Weights of a small mixture-of-experts language model, trained from scratch on English Wikipedia: 32 experts in each of 13 layers, 853M tokens.
Below are experts of layer 2 (counted from 0) of a mixture-of-experts language model. Rows are named router (the router's row for the expert), gate (a neuron's input weights, with its number), up (a neuron's input weights, with its number), down (a neuron's output weights, with its number) and show model dimensions 0-255. Each number is 128 + 24 x the weight over its row's rms, rounded and kept within 0 to 255.
Before each expert's rows: "comes after" lists some tokens at least twice as common just before its tokens as in all text. This comes from a sample of Wikipedia text that the model never trained on. Tokens count by the router's weight.

# expert 4
comes after: ",", " in", " the", " of", ".", " and"
router [153 114 119 168 107 100 120  67 125 139 142 116 154  94 116 103  97 131 118 111 159 126 101 148 116 110 148  96 124 140  99 129 168 141  70 137 162 104 116 120 112 120 136 113  70 129 142 135 157  93 147 147 160 117 130  95 119 115 156 141  86 119 122 144 103 117 177 128 129 155 165 110 163  97 140 116 132  98 126  78 126 152 127 155  96 119 139 107  99  86 154 114 151 122 109 169 187 101  95 117 136 158 173 135 139 140 125 126 139 115 160 174 148 145 153 123 159 165 111 117  95  98 143 164 115 102 112  85 129 105 114 131 146 121 153 148 146  74 117 154 157 154 123 126 142 176 136 150 139  79 154 149 127 104 104 149 162  93 150 117 133  89 127 119 119 109 115 135 179 113 106 129 105 138  96 104 136 147 161 132 123 115 120 171 102  97 118  91 110 108 160  93  96 114 109 141 131 135 129 130 102 110 145 152 147 159 128 116 123 108 147 135 143 158  93 129 116 101  98 180 119 110 124 135 123 124 104 107 110 104 116  78 162 141 145 138 127 165 122  99 156 100  91 130 144  93 159 125 118  89 127 136 155 145 102 122]
gate0 [170 114 163 157 145 152 123 167  94 142 115 130 161 103 137 134  85  93 133  85 134 100 114 145 109 111 120 129 136 133 135 139 134 107 129  77 119  71  71 112 143 108 122 107 143 138  87 122 136 113 128 134 163  87 153 135 102 126 130 150 145 111 136 161 148 113 111 131 145 115 119 135  95  87 154 134 144 134 151 142  91 151 116 133 138 138 144 158  73 106 165 116  89  93 107 112 133 145 130 151 135 155 119  84  84 141 156 160 115 149 153  99 126  93 157 135 128 114 136  91 178 139 124 116 112 121 186  98 146 133 155 117 139 165  83 147 157 107 133 125 157 160 133 155 125 118 102 164 117 143 123 106 133 145 129  77  98 130 126  93  86 141 101 104 115  75 109 148 109  76 104 142 101  81 141 141 136 148 148 156 146 184 159 126 117 119 102  90 141 116 147 100 151 129  96 127 149 121 148 144 136 114 165  98 173 124  86 159 134  87 135 105 116 142 149 125 107 100 113 112 152 118 115 136 107 153 122 164  85 121 142 151 119 117 136  99 110 155 119  93 100 141 157 121 146 113 121 120 155 100 117 136  99 127 130  85]
up0 [ 71 113 101 105 121 112  95 122 121 137 141 133  89 158 128 129 167 130 144 157 130 154 132 105 134 156 123 139 130  96 167 119 105 110 126 181 117 182 178  88 102 125 120 120 136 128 142 143  76 165 135 134 124 153 122 120 118 132 136 103 120 134 120  97 100 150 142 127 101 136  94 135 123 155 136 105 144 148 130 108 126 120 126 100 103 133  94 103 128 115  92 121 174 197 168 115 130 108 163 122 105 143 127 150 151 127 111 117 131 125 128 119 123 107 123  92 125 108 154 177  61 110 149 184 122 125  94 127  90 129 110 144 144  93 152  98 104 153 150 136 119  92 131 116 141 137 117 131 125 117 144 155 128 130 100 144 141  74 130 172 147 139 133 151 137 165 144  79 133 172 124 133 120 160  86 118 101 115  63  90 135 114 112 110 145 134 134 124 128 158 115 160 101 101 153 142 114  89 159 161 115 135 108 129  83 104 167 138 141 143  94 188 107 117 130 113 160 175 109 151  91 140 118 113 166 104 102  92 144 128 129 129 142 158 147 166 138 112 160 166 166 132 144 111 134 115 140 118 111 121 127 124 156 139 120 172]
down0 [105 143 108 154 128 136 152 130 204 155 161 153 128 133 136 172  72 115 120 101 128 116 133 146 109  63 130 144 147 125 153 121 141  80  97  92 148  79 138 152 126 105 159 109 115 125 109 148 153 139 122 119 160 107 136  94 107 160 124 137 166 133 109 129 155 166 155 160  74 128 127 134 125 126 145 125 131 166 141 174 109 148 121 112 135  93 107 111  72 104 116 163 140 120 162 110 127 163 143 117 123 114 141 113 118 119 146 169 135 117 132 134 142 119 144 131 131 150 112 127 179 100 136 137 137 140 118  79 117 136  98  98 138 102  89 138 119 137 138 130 157 152  77 163  88 140 104 133 135 159 132 148 140  92 108  95  85 116 128 126 131 119 113 135 156  84 111 133 136 137 100 115 134 100 113 141 127 128 150 156 175 139 162 102 130 141  98 128 190 168 129 128 162 145  93 139 121 151 113 156 163 112 148 106 102  94 118 156 117 114  87 138 129 150 146 152 169 138 128 136 129 122 108 168  69 133 167 114 108 157 121  98  96  83 127 132 112  98 136  85 136 159 126 105 155  99 140 129 147 124 141  85 138 108 119 110]

# expert 15
comes after: " 19", " |", ".", " (", "–", ","
router [159 106  98 105 123 107 134 118  58 131  92 175 119  83 142  91 178 143 123 151  83 155 151 154 131 133 157 133 113 151 106 109 144 103 144  80 121 146 124 114 119 117 129  96 151 121 102 125 106 163 143 156 124 145 117  99 167 117 131 144 127 160 110 126 105 104 116 125 136 148 148  89  99 153 143 185 117 181 117 149 135  84 106 159 144 132 152 111 121 133 144 179 136 126 116 177 113  88 130 116 137  77 117 103 157 118 108 144 120  81 177 153 151 126 127 144 141 127 135 165  83 142 131 101 100 106 159 159  96 124 142 143 147 169 123 116 135 148 141 138 137 100 135 137 127 126 130 109 135 124 146 197 122 146 145 132 144 143 104 129 165 143 152 129 129 122 139 108 150 112 133 132 140 104 146 128 138 148 189 128 138 133  91 167  91 127 113 106 124 134  84 112 121 147 148 159 130 160 143  90 120 144 109  81 124 149 152 111 134 108 163 131 102 128  96 144 100 111  96  63 138 118 154  88 135 132 127 106 132 154 131 128 121 187 159 170  94 132 149 141  91 109 161 112 144 135 118 151 119 101 133 162 138 132 117 117]
gate1 [147 163 137 118 145  66 128 114 154 130 110 111 128 122 121 144 123 134 137 114  90  96 132 151 133 102 136 125 123 180 115 122 145 131 134 114 123 164 131 131 129 133 147 128 154  49 138 105 128 125 133 140 116  57 103  79 132 137 135 133 145 156 175 140 109 134 123 125 124 141 147 156 163 127 172 121 177 152 116 133 148 158 147  76 125 126 118 103 102 164 104 126 120 110 103 123 119 117 119  90 165 139 130  94 146 115 116 110 124  78 132 129 160 158  90  79 148 163 124 112 127 132 129 114 142 158 156 143 151 103 142 122 115 148 121 132  81 171 143 140 124 117  82 148 164 116 130 191 140 108 144 163 121 115 112 118 159 163 128 118 161 118 115 124 118 186 151 132 130 110 120 173 132 159 114  84  87  87 155 162 109 136 103 134 129 117 160 152 125 122 133 156 100 134 151 163 114 133 141  94 155 134 119 105 155 107 116 120 104  97 124 121 148 144 132 149 135 164 125 133 125  76 153 111 143 160 114  87 123 132  86 107 115 105 112 173 144 163 134 152 138 137 175 171 157 113  87 136 135 117 119  88 117  93 164 132]
up1 [115 105  93 121 147 153 151 148 128 123 125 141 161 130 130 125 155 114  89  77 105 127 172 106 157 134 144 134 149 107 112 144 135 147 129 164 140 120 106 129  99  89 150 165 150 111 156 105 117 128 119 138 128 195 147 126  89 138 139 129 144 129 135 143  86 135 137 139 143 122 138 128 121 123  88 107 123 128 118  99 126 170 109 119  74 182 130 133 134 130 151  85 142 138 161 124 124 135 140 126  93 156 134 170 142 117 173 148 154 117 134 124  95 133 122 122 109 154 117 121 149  99 104 156 146 109 116 128 128 168 100 120 125 131 156 134 106  86 142  93  90 165 177 115 105 120 117  54 128 140 139 145 140 153 137 150 127 106 127 124 144 163 125 124  91 116 136 136 147 131 152 120 108 141 162 151 105 122 142  73 149 138 122 163 155 133 136 135 132 150  85  57 145 146 133 127 156 128 139 113 104  74 138 130 123 182 147 100 130 166 138 142 110 155 150 116 111 165 152 125 179 143 136 117 144 109 100 209 172 108 139 137 126 162 153 120  90 101  97 169 163 141  90 132 118 138 129 161 141 173 115 108 150 150 125 147]
down1 [ 98 112 117 118 152  90 142 136 151 128 110 113 150 116 100 130 108 117  92  86  88 117 124 163 163 106 144 144 126 176 138 119 132 149 130 181 128 132 119 141 137  92 162 170 143  87 157  94 114 105 145 120 113 161 128 147 101 124 112 152 107 135 159 160 110 129 126 145 172 110  91 159 169 150 113 114 165 150 109 156 126 166 160 116 103 118 119 111 138 118 126 128 156 175 140 120 115 134 149 132 141 151 149 140 122 138 143 125 140  84 165 162 130 120 135 114 132 140 155 100 139  90 140 147 114 131 184 156 144 116  71 147  99 129 153 161 100 153 148 119 148 124 115 125 112 130  78 130 130 112 188 168 182 114 148 137 134 129 164 145 148 140 135 119 114 149 171 129  98 151 162  98 132 167  88 125 147 103 132 107 116 152 112 129 134 138 170 150 140  99  89 132 159 171 117  67 146  99 135 117 150 143  97 101 154 115 100 103 123 144 106 146 148 118 135 128 133 128 132 139 146 103 161 112 132 137  66 163  94 128 137 170 105 107 137 160 105 153 135 133 154 120 173  83 126 139 126 123 136 154 129 118  74  88 145 123]

# expert 11
comes after: "\n", ".", " |", ")", "==", "==="
router [155 125 149 111 128 150 162 132 143 116 124 104 132 140 103 141 135 126 125 173 114 132 140 121 129 103 149 112 115 126 103 133 112 129 157 153 155 105 110  92  95 100 145 141 157 148 150 154  95 153 115 144 110  80 146 107  94 114 104 107 153 115 171  76 159 122 111 126 133 103 100 124 161 145 128  95 136 154 112  97 114 168 137 107 161 126 160 123 118 153  99 161 133 108 138  98 148 145 123 184 114 158 161 134 161 112 120 148 132 108 115 148 119 117 135 137  90 122 132 173 132 103 129 140 160 131 123 133  93 183 116 134 150 155  96 151 109 119 125  91 139 123 128 169 131 151 130 143 141 121 129 122 152 135 146 105 123 119 132 164 138 154  79 119  85 144 139 160 157 129  85 114 101 184 110 165 113 166  85 125 140 143 113 101 160 120 183 148 107 167 103 115 125 102 154 134 128 171  91 160 111 151 100 152 106 102 165 109 124 152 124 121 132  92  86 145 139 126 111 140 148 110 141 146 100 150 114 157 116 114 124 195 174 145 156 156  90 157  92 122 104  84 109 162 159 113 115 140 191 152  90 129 153 122 131 130]
gate0 [128 105 154 132 111 118 143 124 119 146  88 188  82 120  87 152 164  90 114 166 147  84 152 170 145 149 126 116  86 134 121 135 158 117 135 149 113 170 113  92 141 180 116 150 180  71 152 153 118  86 103 107 119 102  97 115 126  94 143 135 156 138  98 142  90 130 113 141 145 117 153 127 117 133 121 128 120 127 140 136 137 153  96 104 122 112 109  88 147 112 136 134 113 190 154 135  67 137 124  87  95 133 169 138 120 119 146 122 142 146 128 119 107 159 123 130 138  65 138 126 106 112 161  89 115 131  89 132 150 175 111 157 106 146 102 136  81 136 126 136 101 144  89 196 124 118 139 117  91 136 119 122 155 145 143 141 108 114  82 115 145 108 118 124 165 131 103 115 108 129 132 172 113  82 159  75 143 137 119 148 128 103 129 129 131 113 136 164 110 121 114 147 139 104 154 109 179 121 123 100 151 126 138 134 132 113 137 124 119 156 135 111 103  96 160 159 130 151 102 117 104  95 156 126 133 135 170 152  98 155 128  81 139 132 102 126 142 104 132 132 119 115 120  60 149 132 134 118 121 148 119 139 111 142 106 127]
up0 [125  99 137 101 117 115 158 115 111 149 112 132 123  86  95 159 169 150 108 135 147  92 154 181  85 125 111 129 110 151 113 143 134 116 128 152 110 169 107 120 111 126  80 176 137  91 133 149  89 116 152 114 103 134  91 126 136 122 125 149 136 159 111 142 111 151 133 172 116 118 134 158 137 133 151 129 112 145 123 140 136 110  96 123 155 102 128 117 139 142 132 118 132 192 141 155 101 134 126  85 119 132 123 146  97  93 139 125 119 134 136 149  98 227 105 102 118  50 121 137  91 113 151  88 119 184  88 105 131 206 133 140 131 148  97 164  95 112 131 136 142 134 119 149 117 139 107 141  91 155 137 165 134 119 152 145 127  87 105  88 117 139 112 158 137 120 125 147 124 142 110 161 133 128 134 102 139 152 126 162 151 139 128 101 152 138 150 136 127 127 110 139 115 123 146 125 145 120 134 112 146 125 140 127 124 108 113 169  73 128 105 140 127 114 152 148 128 119 106  87 147  89 111  97 132 162 160 126 126 139 107  84  92 155 105 156 129  75  80 117 107 122 122 131 134  73 100 127 155 173 124 127 115 138 111 118]
down0 [123 158 158 128 149  96 143  83  93 168 140 160 107 150 105 147 138 130 157 136 121  75 113 151 141 120 157 125 143 148 114 120 135 121 114 130  91 174 123 164 146 125 113 117 199 148 119 117 125 122 131 119 109 168 126 117 145 107 123 102 135  74 149 126 129  75 110 156 139 111 142 119 142  90 121  49 123 113 123 102 104 145 146 120 100  97 146 121 136  93 124  99 128 161 115 159 114 155 136  94 173 149 145 155 131 136 114 146  90 146 124 163  85 160 150 111 134 120  98 151 123 117 129  92 137 153 140 155 109 102  91 119 153 126 111 151 147 125  71 120 133 176 140 143 142 109 141 155 120 122 124 114 104 103 144 120 144 106  61  91 148 179 150 163 126 126 145 143 128 132 175 109 126 156 116 164 151 113  89 157 156 115 148 117 156 115 140 117 103 154  97 120 142 125  83 120 163 130 109 115 107 162 114 115 109 134 147 136 134 141 168  83 127 103 160 109 145 139 150 112 170 140 128 162 122 153 143 128 136  92 178 146 125  81 138 175 118 160 115 132 120 145 127 121 129 104 132 103 131 112 133  89 173 113 151 119]